python train.py --num_hidden_layers=8 --hidden_size=128 --n_experts=32 --experts_per_token=2 --d_expert=128 --d_shared_expert=128 --hidden_act="swiglu" --moe_layers=[0, 1, 2, 3, 4, 5, 6, 7] --router_score="sigmoid" --normalize_top_k=true --routed_scale=1.41 --balance_loss=0.000583 --balance_bias=true --shared_expert_gate=true --init_std_router=0.00637 --lr_router=0.000404 --num_attention_heads=4 --num_key_value_heads=2 --head_dim=32 --vocab_size=8192 --norm="rmsnorm" --norm_place="pre" --norm_eps=1e-05 --positions="rope" --rope_theta=1000000.0 --rope_fraction=1.0 --qk_norm=true --attn_scale=0.177 --tie_word_embeddings=true --parallel_block=false --init="uniform" --init_std_qkv=0.0442 --init_std_o=0.0442 --init_std_up=0.0442 --init_std_down=0.0 --optimizer="muon_variant" --learning_rate=0.00764 --beta1=0.9 --weight_decay=0.026 --lr_head=0.00763 --warmup_steps=50 --schedule="wsd" --decay_fraction=0.878 --decay_shape="linear" --final_lr_fraction=0.0 --batch_tokens=[32768, 65536, 98304] --max_seq_len=256 --doc_mask=false --train_tokens=465400000 --max_steps=7659 --dataset="wikipedia_en"
Below are experts of layer 2 (counted from 0) of a mixture-of-experts language model. Rows are named gate (a neuron's input weights, with its number), up (a neuron's input weights, with its number) and show model dimensions 0-127. Each number is 200 + 30 x the weight over its row's rms, rounded and kept within 0 to 999.
Before each expert's rows: a language model's description of what the expert responds to. This comes from a sample of Wikipedia text that the model never trained on.

# expert 30
Description: Closing parentheses, quotes, braces and percent signs ending spans, often after numbers, plus endings like -er, -ic, -ics.
gate0,218,216,253,199,232,197,206,182,201,210,148,198,189,213,189,213,210,183,242,189,247,245,242,209,181,183,187,160,144,196,183,214,178,215,203,212,158,264,166,237,220,185,219,258,196,235,197,174,185,193,239,231,154,128,207,220,198,182,150,128,224,223,186,198,241,252,194,228,232,216,211,179,237,176,215,215,164,273,241,185,118,162,194,167,190,237,228,185,183,204,185,198,186,260,204,231,234,167,185,165,185,230,199,226,213,253,216,205,220,213,228,253,171,166,200,228,185,227,205,173,226,218,221,154,207,210,218,171
up0,173,191,203,231,182,223,260,203,279,149,183,165,222,238,276,234,257,196,188,269,249,220,205,189,185,225,155,215,209,173,240,201,187,185,232,197,196,169,213,171,158,178,190,161,197,158,179,194,177,181,188,200,204,207,242,187,205,174,235,241,186,222,189,184,133,161,184,236,203,133,183,211,140,199,194,162,179,182,220,187,216,190,226,242,221,173,199,219,173,209,235,198,209,182,222,245,130,166,192,225,211,233,174,216,155,149,223,176,228,158,231,214,195,181,168,187,199,223,182,225,220,188,207,250,193,198,154,166
gate1,175,171,210,233,195,156,180,229,145,183,244,186,167,199,185,178,197,198,159,126,222,188,216,215,207,188,143,175,201,218,218,191,170,152,200,176,207,222,214,207,204,181,225,241,223,208,205,260,195,258,229,153,151,244,171,186,172,233,211,163,196,205,189,204,228,219,225,190,201,210,201,166,216,163,211,191,229,231,184,218,158,187,168,264,263,186,194,190,219,185,255,259,181,260,237,219,177,191,148,236,218,255,188,197,234,252,164,210,190,228,239,156,217,225,238,198,197,150,177,205,208,127,175,180,218,217,173,206
up1,208,221,232,193,195,172,208,182,217,193,162,172,228,220,189,204,204,179,134,161,197,177,216,194,235,252,212,146,153,231,215,161,195,235,186,169,233,167,211,131,156,176,250,235,184,228,240,211,234,277,235,159,179,229,207,152,188,189,233,110,206,204,236,176,190,186,232,146,225,233,207,172,206,186,232,251,235,199,224,186,172,190,188,171,172,204,191,165,187,154,226,187,198,204,192,252,259,201,152,207,224,200,224,186,174,244,218,150,172,212,170,183,232,192,206,238,174,189,229,200,185,197,227,154,235,196,200,180
gate2,121,208,231,218,187,192,211,246,126,161,170,187,225,170,166,190,197,198,163,230,189,187,165,174,237,241,209,221,134,222,270,181,207,263,205,160,162,250,193,215,230,226,218,201,196,204,229,182,193,182,205,221,201,202,167,158,210,228,204,179,179,214,191,247,232,140,209,175,220,226,219,222,184,194,187,206,179,199,186,197,191,216,212,202,192,307,197,149,225,178,203,212,192,246,193,244,172,219,156,232,191,141,170,238,195,166,213,164,147,219,186,256,171,196,155,221,202,212,211,213,221,220,210,234,189,186,212,240
up2,165,188,180,222,147,151,230,195,241,211,148,251,182,179,233,187,243,185,172,202,184,191,179,216,252,233,214,233,190,232,232,209,200,181,163,173,243,228,251,242,219,228,277,174,185,223,189,178,208,188,216,234,209,210,196,169,195,212,181,122,202,192,215,232,195,162,205,185,256,240,209,208,157,180,192,151,190,214,179,217,214,161,239,223,161,167,236,145,207,194,217,247,203,189,176,229,176,189,208,232,143,185,236,184,154,189,147,205,152,188,169,176,178,185,181,204,174,153,251,149,209,235,207,201,205,243,233,227
gate3,166,211,178,198,200,268,173,262,189,194,211,204,184,181,227,227,224,198,182,211,220,181,224,157,139,212,228,236,238,180,210,253,150,203,181,253,234,182,206,177,238,201,176,160,152,206,243,200,189,176,176,189,170,149,201,153,139,185,206,175,173,213,223,254,198,184,183,175,197,202,242,157,189,157,189,203,214,177,216,185,146,181,206,170,207,253,179,140,195,192,195,192,256,230,143,175,247,195,132,113,175,212,199,199,251,249,206,171,190,187,217,181,189,151,192,183,185,190,164,210,203,213,216,197,197,196,224,198
up3,186,214,239,221,271,241,143,179,193,173,239,199,187,158,209,217,182,217,159,222,197,211,220,201,194,211,180,190,187,212,187,182,256,166,227,196,172,154,202,191,222,164,189,197,194,185,177,154,220,226,235,232,157,199,202,222,214,206,158,203,152,230,273,163,233,244,196,223,197,195,229,201,249,243,192,198,172,198,204,140,227,209,124,238,147,174,195,142,209,208,182,231,203,199,221,175,203,140,131,207,210,191,176,219,213,147,165,220,214,139,205,188,182,213,248,211,185,174,262,196,172,157,184,175,153,215,180,209
gate4,237,228,168,167,210,224,214,219,211,181,262,204,178,191,160,171,108,200,256,190,219,202,191,189,201,206,228,261,188,205,261,203,186,171,179,241,198,243,158,207,165,179,204,203,208,200,211,220,223,156,212,198,218,200,174,239,183,244,147,177,150,214,258,169,233,193,122,209,195,195,178,187,176,212,222,214,156,213,245,146,180,164,184,180,197,201,196,164,199,221,219,170,172,252,129,190,208,220,242,183,211,248,272,206,178,192,161,212,199,234,163,183,200,227,207,224,165,212,232,197,248,175,182,224,236,207,207,209
up4,255,182,204,100,164,207,197,181,227,223,238,267,164,189,190,165,172,192,197,203,174,212,207,187,178,201,232,171,201,199,200,178,206,210,176,196,171,229,199,185,177,186,200,220,191,201,224,203,165,197,185,168,161,205,226,201,222,209,175,178,181,220,190,195,219,239,152,200,221,207,157,254,254,91,217,182,226,162,170,196,180,190,138,227,229,149,197,193,188,144,187,210,177,139,146,169,252,182,188,146,178,195,190,231,216,154,208,228,195,214,213,225,258,198,166,222,153,229,212,167,208,202,192,237,205,180,224,243
gate5,202,235,185,260,170,172,168,191,182,244,190,187,214,188,192,192,219,211,261,200,187,167,192,170,179,231,257,214,199,197,238,212,222,248,203,239,154,252,232,230,186,166,227,204,170,190,183,185,194,228,214,195,212,191,152,197,247,203,198,242,163,147,231,217,164,209,182,242,232,196,219,135,193,249,209,173,173,216,203,229,199,204,149,152,201,224,255,170,196,174,167,236,122,249,207,190,249,194,224,191,211,231,167,177,184,259,166,156,194,167,174,220,209,188,173,231,235,246,211,170,221,151,233,185,188,171,185,247
up5,221,189,228,204,147,190,117,228,216,213,188,205,202,194,198,223,221,165,198,193,204,192,172,197,216,272,185,152,177,200,164,202,205,224,97,252,160,237,169,210,171,175,267,264,189,189,215,147,193,185,170,181,254,235,196,157,232,177,214,195,140,189,187,179,181,223,231,240,223,254,147,186,207,229,190,211,173,193,224,262,194,190,177,206,239,257,190,204,178,215,179,228,160,232,206,226,207,174,206,185,219,192,236,243,217,233,168,163,181,159,219,202,212,171,226,205,231,229,222,185,222,168,184,207,202,227,196,203
gate6,170,213,197,201,189,183,169,240,149,172,183,183,206,205,138,210,159,165,149,196,229,204,226,188,204,174,272,203,216,158,206,225,194,250,262,206,192,239,198,188,164,176,230,268,212,189,208,215,172,199,236,208,203,247,221,203,216,184,159,218,200,196,168,198,216,183,204,163,164,192,213,216,202,167,183,180,228,212,137,178,215,176,91,199,185,148,182,265,258,185,203,189,212,163,251,164,219,159,197,201,214,196,168,168,246,159,208,161,211,259,198,157,211,208,236,178,184,182,207,195,199,183,183,166,253,185,186,185
up6,191,226,190,153,174,202,186,210,214,204,142,193,287,207,207,159,198,251,133,139,249,195,172,216,182,227,207,161,234,153,185,219,150,214,181,190,158,155,198,181,222,133,233,119,254,173,219,237,153,218,235,216,173,166,200,167,240,231,226,217,208,239,209,167,212,154,204,214,149,213,159,197,216,219,211,213,208,224,168,233,210,186,254,198,184,203,198,218,210,216,200,221,187,205,206,214,208,237,158,237,195,238,215,199,191,214,200,250,182,222,196,213,222,181,171,208,140,234,196,220,258,188,245,205,199,219,217,201
gate7,188,167,142,202,211,251,196,183,207,173,242,213,235,154,215,179,243,198,144,156,183,161,235,186,175,256,188,146,145,186,195,223,229,214,196,211,192,249,166,243,285,225,190,190,202,203,186,199,249,160,233,187,245,220,211,205,187,186,159,218,215,175,213,209,221,177,206,171,242,258,206,168,153,181,168,137,211,230,172,172,208,161,197,222,192,166,195,200,196,183,183,178,173,186,200,216,208,178,179,209,194,212,160,158,190,265,206,258,183,201,160,179,161,167,180,166,210,146,254,260,186,207,222,207,172,213,201,200
up7,196,188,189,194,214,224,209,153,219,215,170,163,203,149,195,204,205,204,214,161,203,192,198,180,222,215,175,163,178,151,246,175,211,272,212,213,224,173,206,183,227,198,181,248,169,155,175,205,248,232,206,204,175,169,220,183,228,229,171,245,228,218,219,228,185,217,184,147,147,210,233,199,144,232,207,203,213,195,180,211,207,153,241,226,199,212,222,176,120,121,208,114,211,173,215,198,168,176,280,210,199,253,226,198,182,171,138,161,200,180,197,186,247,193,254,193,228,201,214,188,224,204,198,201,190,247,214,167
gate8,220,182,195,187,236,195,172,177,196,235,128,230,214,210,202,223,220,189,235,234,227,202,212,226,210,218,144,259,209,154,186,192,176,169,210,169,222,195,229,217,158,217,193,160,203,171,183,279,202,209,188,212,216,229,161,194,119,175,209,198,178,241,197,282,213,198,244,186,167,280,206,205,157,216,198,183,169,214,158,217,262,204,203,144,183,231,205,188,159,171,200,192,206,251,196,192,225,227,246,208,202,223,243,186,228,263,197,170,219,233,218,201,182,185,191,201,151,217,230,213,231,202,201,155,236,256,213,213
up8,191,197,158,144,225,195,213,229,206,201,236,184,184,137,213,198,193,189,173,238,179,150,158,170,228,193,198,152,179,231,165,162,233,238,190,180,164,233,192,218,193,178,189,206,187,181,201,194,247,176,166,204,232,153,179,185,186,203,189,174,199,244,140,191,145,185,224,244,192,179,198,208,237,188,193,207,216,235,222,264,231,207,215,223,215,247,191,227,202,183,159,188,172,156,205,202,209,189,202,183,168,194,191,230,149,140,231,242,106,189,214,206,291,174,226,221,217,243,238,163,209,194,211,255,188,220,238,171
gate9,200,182,203,258,208,191,188,158,233,226,191,196,247,201,179,199,195,200,188,172,179,215,217,101,123,197,254,218,199,222,172,269,184,172,230,233,174,192,180,184,184,182,182,186,194,256,210,213,250,215,184,194,194,266,213,226,221,213,132,197,220,220,239,215,231,205,200,196,181,169,212,220,205,203,241,164,185,271,199,242,158,219,189,178,222,213,190,218,150,187,163,192,212,164,201,194,219,178,279,233,216,218,204,239,215,232,222,193,161,179,184,198,181,226,229,127,211,199,200,274,229,199,215,232,176,217,192,222
up9,206,188,199,153,156,248,218,205,182,166,152,149,172,180,170,161,211,195,216,191,213,202,235,212,184,185,173,180,187,246,173,176,238,243,172,175,170,211,200,206,172,195,165,191,153,258,150,204,220,198,180,194,218,152,195,239,183,217,264,188,236,206,198,183,239,180,150,163,239,221,252,200,244,185,219,198,228,133,247,205,217,228,160,208,189,235,148,161,185,181,245,181,218,211,222,224,208,181,108,239,166,180,200,196,172,208,239,200,187,253,225,193,234,172,217,269,196,207,239,204,178,198,170,169,206,213,176,180
gate10,198,188,207,193,176,245,183,143,230,214,165,177,271,254,185,219,183,199,168,137,181,242,209,229,160,240,234,187,193,178,204,172,179,218,179,205,197,171,211,219,200,201,183,239,191,235,203,195,220,203,216,158,234,192,243,188,186,144,180,258,188,257,231,179,179,173,200,195,199,193,199,166,187,200,207,179,158,166,218,207,184,219,198,261,209,173,213,183,169,210,237,286,141,206,164,149,227,251,113,222,220,211,243,194,209,133,170,157,219,272,212,179,202,225,183,225,194,189,199,185,209,190,214,190,193,204,206,234
up10,181,198,222,214,205,211,266,226,233,141,205,182,219,257,164,229,225,210,165,206,262,164,216,231,236,190,213,186,159,243,180,133,234,214,173,218,171,227,207,150,184,239,190,163,221,179,197,190,197,215,248,222,190,131,187,217,219,134,221,190,260,220,198,178,162,233,210,161,230,214,179,189,214,191,204,194,192,189,220,190,164,167,196,178,191,202,182,235,191,140,210,227,185,215,265,229,181,192,188,173,182,229,207,243,220,288,197,185,227,195,175,170,177,223,216,224,235,163,242,231,231,186,188,183,154,216,153,168
gate11,174,228,226,251,190,156,215,192,211,165,235,224,210,159,170,225,216,123,220,227,190,218,205,223,164,184,212,153,198,196,153,195,209,218,227,233,179,208,234,160,190,215,207,184,141,141,152,229,213,190,211,166,201,193,214,177,208,246,176,149,181,240,207,208,198,228,210,205,262,228,202,155,146,220,164,183,187,174,152,197,210,189,199,205,250,203,211,123,155,280,181,210,220,181,206,220,180,176,241,205,159,251,201,198,200,157,215,247,229,189,196,201,181,170,223,238,163,215,240,164,214,184,174,206,176,159,255,222
up11,151,174,183,184,235,154,192,181,192,201,202,231,172,181,204,220,203,189,241,206,249,224,231,259,260,174,249,201,193,210,134,175,163,173,159,176,183,190,220,196,187,143,218,187,204,206,171,152,142,214,215,254,222,265,256,154,223,171,192,205,217,227,228,204,224,255,215,263,155,232,198,206,238,175,203,194,197,213,215,229,224,177,219,202,209,215,238,201,176,187,190,209,175,216,246,183,180,210,210,222,170,176,234,247,188,251,212,226,227,157,213,175,174,222,244,238,213,197,253,200,247,153,206,165,204,151,208,159
gate12,218,219,204,210,167,201,165,245,172,232,227,175,195,212,195,148,245,217,222,228,188,250,195,203,237,210,210,184,195,195,216,226,251,178,164,231,193,151,215,151,177,262,166,164,173,164,156,220,200,165,184,206,203,221,177,216,234,179,139,186,199,189,209,202,224,159,169,199,228,192,228,157,158,217,220,181,195,171,145,201,175,168,149,167,193,176,170,151,235,211,227,164,176,221,182,255,261,256,241,214,188,130,248,236,182,221,194,227,203,221,229,194,184,181,181,215,207,200,160,160,252,216,203,143,214,201,251,173
up12,202,256,212,207,129,199,162,232,231,261,188,151,213,174,258,196,231,196,152,179,167,207,119,142,169,258,208,218,227,194,225,200,225,174,144,217,191,186,249,205,177,212,171,159,213,222,168,175,161,147,197,204,219,206,179,189,195,157,166,192,189,180,150,221,224,185,188,162,184,242,146,181,184,210,174,158,238,170,184,192,180,222,219,189,196,228,178,198,193,222,205,191,200,203,245,245,262,191,243,215,186,187,209,234,203,224,167,228,160,247,157,176,168,183,225,211,179,198,177,224,241,243,190,198,227,245,186,222
gate13,185,199,180,197,181,181,157,215,222,231,212,155,201,235,99,220,178,187,175,149,209,171,202,182,263,201,175,166,166,223,244,208,180,216,192,192,226,175,157,148,270,163,183,265,206,170,185,266,161,220,220,195,197,253,195,209,209,253,205,221,180,184,197,204,240,190,190,222,211,181,207,266,204,206,166,193,209,183,162,211,205,224,173,180,216,171,195,168,189,192,201,194,203,205,180,241,224,169,183,202,158,199,150,199,213,180,155,193,185,226,189,215,243,230,181,163,268,194,244,208,150,235,245,197,229,148,158,219
up13,216,172,152,194,191,163,207,125,225,189,223,179,150,172,219,177,217,191,218,250,252,248,192,189,203,220,193,240,184,126,141,217,221,155,209,217,159,201,127,251,183,229,178,193,193,175,200,214,196,203,232,261,207,210,199,188,235,189,212,200,247,210,197,189,169,174,201,215,172,173,186,184,237,152,168,180,192,234,216,196,170,178,202,221,206,230,205,236,175,153,192,115,154,147,188,241,202,242,227,197,123,165,185,225,207,209,190,218,175,202,188,215,230,176,216,239,174,203,216,202,197,151,188,195,154,160,164,204
gate14,205,207,203,202,215,189,220,253,172,198,173,185,181,183,198,191,182,203,176,161,176,167,196,185,209,210,163,162,178,217,171,179,204,214,181,230,157,211,210,223,195,248,192,181,194,255,188,174,218,242,164,217,250,198,200,184,191,100,173,181,254,146,253,220,231,195,244,133,216,228,117,189,239,245,232,229,178,175,193,211,203,185,160,153,163,150,171,195,176,198,194,199,237,195,190,194,262,210,150,198,209,170,218,158,205,200,142,170,193,213,169,235,182,187,161,261,228,251,223,152,202,216,195,222,192,188,186,215
up14,164,187,201,199,186,141,202,150,206,150,141,238,218,163,216,124,192,184,214,216,198,209,172,186,212,192,222,207,237,199,172,232,157,221,196,205,200,267,233,220,217,249,218,271,163,232,208,169,209,248,174,182,167,208,194,171,187,212,192,151,229,175,206,176,195,213,256,230,226,208,226,205,188,136,208,199,224,183,175,192,164,169,158,213,240,188,176,166,204,201,248,214,182,177,203,244,231,250,190,154,240,215,189,136,189,200,243,215,210,161,238,212,190,235,153,207,210,207,234,137,167,212,200,235,235,241,222,214
gate15,190,195,185,205,260,168,228,218,232,179,201,231,250,160,174,151,210,210,184,162,198,192,198,168,144,204,236,248,198,197,209,217,203,183,158,220,197,174,165,185,218,234,174,236,183,252,189,237,205,222,221,224,142,162,164,172,173,200,153,173,195,217,205,182,234,218,215,180,138,183,163,145,225,162,196,186,224,213,231,233,145,220,187,192,188,210,209,161,198,161,177,250,210,238,204,245,202,205,225,214,176,165,155,189,198,143,148,213,197,197,231,183,237,209,177,171,178,238,234,259,222,124,208,172,208,269,173,184
up15,138,156,167,224,167,273,249,189,170,154,197,157,224,208,172,191,177,205,215,235,159,205,162,224,154,230,144,138,242,204,184,210,184,235,246,189,228,191,196,180,194,187,215,232,258,195,198,181,159,207,203,158,198,189,186,253,200,233,182,166,248,213,212,189,198,181,215,251,209,228,173,213,187,233,171,169,164,243,223,205,192,214,253,225,180,258,229,223,226,253,209,181,222,191,179,202,189,204,196,221,229,168,227,205,166,198,265,133,119,211,180,201,208,189,167,230,190,228,196,225,164,208,219,209,227,196,197,191
gate16,173,218,159,191,219,195,191,213,241,209,182,188,227,175,155,144,168,203,130,197,179,217,229,166,165,174,153,201,226,215,197,148,209,211,229,180,195,234,269,191,146,172,179,184,213,220,228,221,177,212,194,237,194,209,169,188,261,205,194,156,235,164,211,194,202,205,190,206,105,180,178,216,220,200,202,235,215,147,252,199,197,188,227,257,208,200,201,230,246,127,158,227,131,223,203,171,222,220,203,212,223,219,156,196,228,207,213,184,137,219,191,156,201,201,219,201,164,143,222,232,209,188,219,186,252,220,185,218
up16,222,219,215,224,163,236,215,191,227,225,216,170,289,207,199,221,219,257,139,197,184,172,209,194,175,211,192,167,192,126,222,191,207,208,221,235,212,201,200,212,144,262,195,122,226,232,193,194,174,151,196,203,217,194,204,209,202,170,186,196,181,156,278,217,206,197,171,171,168,198,198,198,223,246,183,171,159,184,258,215,196,171,204,206,210,204,170,189,196,129,229,157,204,236,212,191,215,205,240,227,214,132,182,195,172,222,183,159,198,191,243,239,187,199,181,188,216,168,200,231,216,226,154,176,245,223,139,248
gate17,214,212,218,171,243,220,171,233,149,197,225,268,182,133,228,188,149,179,149,218,184,171,216,158,169,176,199,236,191,173,209,205,187,198,203,220,196,220,216,217,161,187,277,197,189,245,179,166,246,208,178,216,206,231,165,178,176,223,274,163,231,198,240,207,173,215,209,161,198,228,156,211,196,183,196,201,191,209,242,228,188,172,195,195,205,172,199,173,220,181,206,196,187,263,208,226,227,260,185,195,164,238,229,164,196,155,181,209,253,230,225,193,172,212,250,250,179,218,201,240,252,223,172,257,238,169,167,245
up17,194,242,203,262,218,194,194,153,150,212,221,175,200,224,182,139,216,188,204,257,177,225,184,200,200,228,203,224,232,127,141,178,251,231,183,229,214,225,214,204,254,215,204,195,171,217,231,160,228,168,135,226,221,187,207,215,206,189,161,241,183,124,198,188,182,193,173,254,172,182,213,166,182,210,200,241,174,218,116,212,225,224,224,158,187,204,179,220,230,220,183,195,183,198,147,204,180,182,246,197,238,220,169,229,191,213,218,184,209,180,208,149,269,209,190,208,191,180,196,204,168,151,170,167,182,228,191,141
gate18,148,181,225,197,145,201,198,225,204,183,208,166,219,225,205,137,218,174,239,258,230,202,186,179,169,184,230,195,177,189,213,275,225,195,217,232,169,223,125,196,166,145,213,196,203,164,259,164,238,208,168,204,215,232,214,153,220,220,256,258,223,243,207,228,150,206,179,219,203,258,179,214,165,186,201,179,208,173,252,209,219,111,201,229,217,228,188,201,174,210,208,181,184,200,218,219,202,247,190,114,170,229,178,193,179,219,192,167,229,160,203,156,190,201,248,229,182,200,190,196,219,199,224,207,214,219,212,213
up18,234,249,260,139,177,164,232,166,236,232,210,207,155,192,207,175,195,161,272,155,187,133,206,178,193,241,184,213,235,153,187,154,187,227,208,202,204,204,280,203,170,203,177,230,185,170,222,193,166,217,193,145,183,222,195,181,203,202,188,196,213,199,205,163,227,153,206,179,192,176,182,213,247,205,200,188,187,203,223,186,207,220,212,193,177,135,174,237,167,167,224,214,156,190,193,141,228,160,191,262,219,161,227,195,181,188,222,168,230,252,191,240,168,227,208,246,215,237,192,168,163,245,192,209,136,190,207,210
gate19,202,169,159,225,215,148,227,186,200,206,193,264,217,238,234,184,246,218,204,195,157,211,244,230,216,212,200,181,216,249,149,208,207,181,195,222,178,192,219,179,200,132,169,149,221,199,181,252,242,166,191,214,189,163,170,198,174,196,218,160,221,218,191,221,214,234,256,104,197,180,184,204,188,217,186,188,265,178,229,226,195,206,212,216,178,234,188,176,166,186,203,201,209,235,265,175,161,200,203,158,188,183,192,131,268,237,179,157,211,165,147,178,163,240,171,197,162,204,211,189,240,166,182,217,219,214,201,169
up19,194,264,230,156,176,197,235,141,211,236,248,213,178,170,227,184,184,216,183,242,246,223,214,184,244,189,146,212,143,252,174,178,199,161,253,182,267,186,195,199,201,161,218,187,228,245,197,168,236,190,217,248,216,219,200,188,228,207,158,223,244,196,215,194,215,177,187,172,188,230,193,216,245,172,198,203,171,179,175,217,213,202,130,167,224,218,233,181,228,148,158,246,207,215,240,151,166,214,225,185,199,167,215,256,241,221,209,249,190,221,186,224,238,204,219,177,176,225,201,188,159,204,221,164,243,154,232,224
gate20,206,265,201,179,203,227,176,230,252,193,199,246,219,247,151,197,166,236,203,160,233,261,173,201,230,169,192,159,180,206,173,179,202,156,209,229,172,244,200,228,192,204,186,238,221,192,191,249,140,212,196,184,190,180,227,203,174,207,208,202,216,179,201,188,161,216,256,170,274,252,220,149,182,243,207,155,236,189,173,275,195,167,177,212,179,182,208,162,188,184,186,237,123,183,195,204,210,225,194,196,198,254,197,224,148,196,188,230,188,199,209,146,191,225,198,154,192,193,213,196,249,214,243,228,266,208,196,176
up20,213,210,221,204,155,252,225,165,201,223,193,239,209,200,185,213,220,209,133,187,227,165,195,209,160,256,239,226,240,237,171,176,184,216,175,207,236,188,204,176,160,174,185,181,289,212,245,202,229,182,240,166,201,194,189,216,235,179,171,229,242,196,185,247,172,179,163,217,194,207,172,202,175,201,192,215,253,203,196,175,170,229,175,190,232,257,188,176,224,219,220,120,120,221,224,196,219,228,208,202,196,196,210,194,191,176,230,175,151,250,168,177,270,198,216,229,169,154,205,156,164,210,177,141,210,184,163,202
gate21,119,209,224,188,170,198,205,179,227,183,187,201,205,176,213,164,223,251,213,237,183,219,202,185,166,175,192,194,190,202,205,187,168,160,138,230,174,209,221,184,204,211,185,202,192,129,168,205,165,182,153,212,215,195,170,148,190,171,215,237,201,200,173,166,159,169,195,102,258,190,169,190,161,204,153,158,180,208,150,178,199,203,229,195,110,187,217,159,199,193,204,218,237,231,182,191,166,172,219,166,198,160,208,231,200,189,157,143,190,229,236,192,172,214,176,174,209,161,214,154,249,176,200,185,167,155,168,229
up21,214,235,228,198,223,190,197,269,239,187,176,186,223,201,199,229,167,193,253,198,258,228,145,236,238,173,176,185,182,190,237,198,221,199,226,201,260,246,161,155,197,186,163,207,224,191,227,232,206,237,200,190,150,218,229,223,236,176,192,172,215,145,210,183,226,198,211,165,193,224,204,202,212,172,189,207,224,184,197,195,167,176,220,247,217,168,214,201,158,230,228,202,143,188,250,198,170,188,187,146,222,199,213,177,211,194,213,191,228,227,247,136,220,239,219,141,213,225,165,154,131,179,199,217,270,148,185,259
gate22,186,187,241,202,173,184,155,214,212,202,133,166,216,226,167,251,186,225,183,218,232,195,219,169,189,209,209,129,219,175,188,162,211,179,246,123,163,292,200,212,188,203,186,227,159,231,186,187,266,194,206,203,238,204,227,198,190,183,191,228,222,208,244,204,169,151,245,218,184,240,164,196,200,212,194,187,194,221,191,157,181,240,213,188,228,176,166,181,258,216,187,237,138,202,204,242,255,241,194,182,175,211,183,176,205,193,196,203,246,167,178,229,204,191,215,215,174,209,259,225,196,193,219,123,231,212,172,249
up22,218,193,221,213,185,170,208,183,199,144,211,242,219,194,140,206,219,236,194,230,218,230,195,151,188,217,229,218,220,196,204,177,172,213,201,179,144,252,186,214,208,187,225,239,198,131,196,169,225,173,168,267,231,250,271,184,215,207,230,192,202,150,234,191,192,221,189,200,224,228,183,191,205,165,237,191,183,191,194,229,149,191,213,213,230,210,238,232,210,215,107,181,181,227,207,213,196,230,253,193,210,230,207,218,249,235,212,149,223,127,148,176,204,219,222,208,157,166,180,220,238,192,146,253,201,189,178,242
gate23,177,236,207,188,148,212,215,200,175,230,140,224,185,236,196,189,165,227,266,181,183,192,200,190,156,243,154,207,184,195,166,213,191,238,207,183,188,217,229,236,175,271,193,178,215,186,222,276,218,254,172,198,197,211,218,188,138,209,174,221,179,189,208,200,177,171,212,224,208,175,198,192,239,198,227,175,249,204,137,250,238,236,161,187,158,217,223,186,184,178,202,223,271,199,233,207,293,216,222,196,192,224,208,201,202,161,269,190,253,183,226,187,253,201,155,181,165,176,191,224,220,193,174,172,207,209,233,209
up23,182,214,170,179,169,238,183,212,184,228,218,126,230,233,196,218,204,205,128,161,197,168,156,219,158,249,242,233,240,149,197,238,168,230,164,185,223,120,219,243,199,184,195,176,210,178,171,190,214,206,173,208,197,175,205,169,198,204,205,240,184,201,198,186,185,139,222,169,241,183,214,216,154,232,233,186,202,211,194,198,254,201,165,168,193,227,194,210,184,168,235,176,162,151,176,229,256,215,206,177,207,261,186,155,167,212,263,196,195,174,232,220,153,155,226,222,187,226,220,234,246,174,231,229,162,198,222,178
gate24,197,142,196,211,223,248,192,267,164,153,189,170,256,140,176,184,178,190,191,169,157,171,207,235,212,230,211,104,212,227,217,214,222,174,239,208,168,215,213,174,162,174,155,140,153,222,243,224,183,216,189,186,233,210,194,215,151,177,230,158,182,213,239,183,235,154,225,191,200,206,188,157,225,230,213,180,217,183,235,232,144,155,207,169,181,213,198,205,220,176,193,251,225,252,185,192,231,199,179,195,198,199,230,209,160,208,205,191,232,224,239,192,206,221,197,194,136,216,197,236,127,196,232,188,218,219,202,232
up24,192,193,180,215,262,295,211,222,187,223,226,205,184,188,129,216,184,143,168,174,206,171,205,171,230,183,221,149,164,218,202,196,130,180,204,201,157,190,194,182,167,176,197,189,186,193,208,171,215,254,154,259,252,198,234,199,207,147,204,214,183,230,194,162,207,213,237,183,208,231,189,193,213,210,235,245,201,196,174,290,204,238,264,241,223,171,169,193,190,176,190,181,149,220,220,169,207,228,181,177,198,211,256,178,175,159,222,231,236,219,172,218,218,210,235,180,172,234,213,184,173,191,242,178,210,191,159,181
gate25,194,230,184,219,184,193,171,205,175,220,187,159,206,176,242,199,206,214,192,212,197,207,174,118,201,137,199,190,139,207,200,217,209,146,269,207,170,243,187,212,190,109,181,182,160,191,201,139,224,231,187,224,203,167,227,187,210,208,214,247,217,159,254,225,214,186,140,206,191,204,210,172,183,207,228,208,191,178,193,151,221,206,219,196,157,185,208,169,199,181,159,204,164,248,168,220,234,262,174,219,149,220,173,232,201,261,190,137,188,201,198,230,234,173,203,231,190,180,247,202,212,153,257,242,201,192,188,183
up25,194,201,239,251,201,236,175,178,221,203,189,238,222,215,276,197,251,168,211,224,153,170,229,272,267,200,151,249,228,248,205,226,199,173,204,242,225,223,215,207,228,233,165,244,178,179,217,195,162,167,224,216,190,213,140,207,174,265,193,198,235,206,231,207,181,194,227,213,210,228,212,193,151,134,147,249,204,200,196,153,225,248,207,212,202,188,145,241,205,209,196,254,216,233,207,210,142,198,188,206,186,204,175,188,188,226,192,148,212,211,187,245,211,216,156,194,235,204,213,181,234,231,185,191,162,171,207,216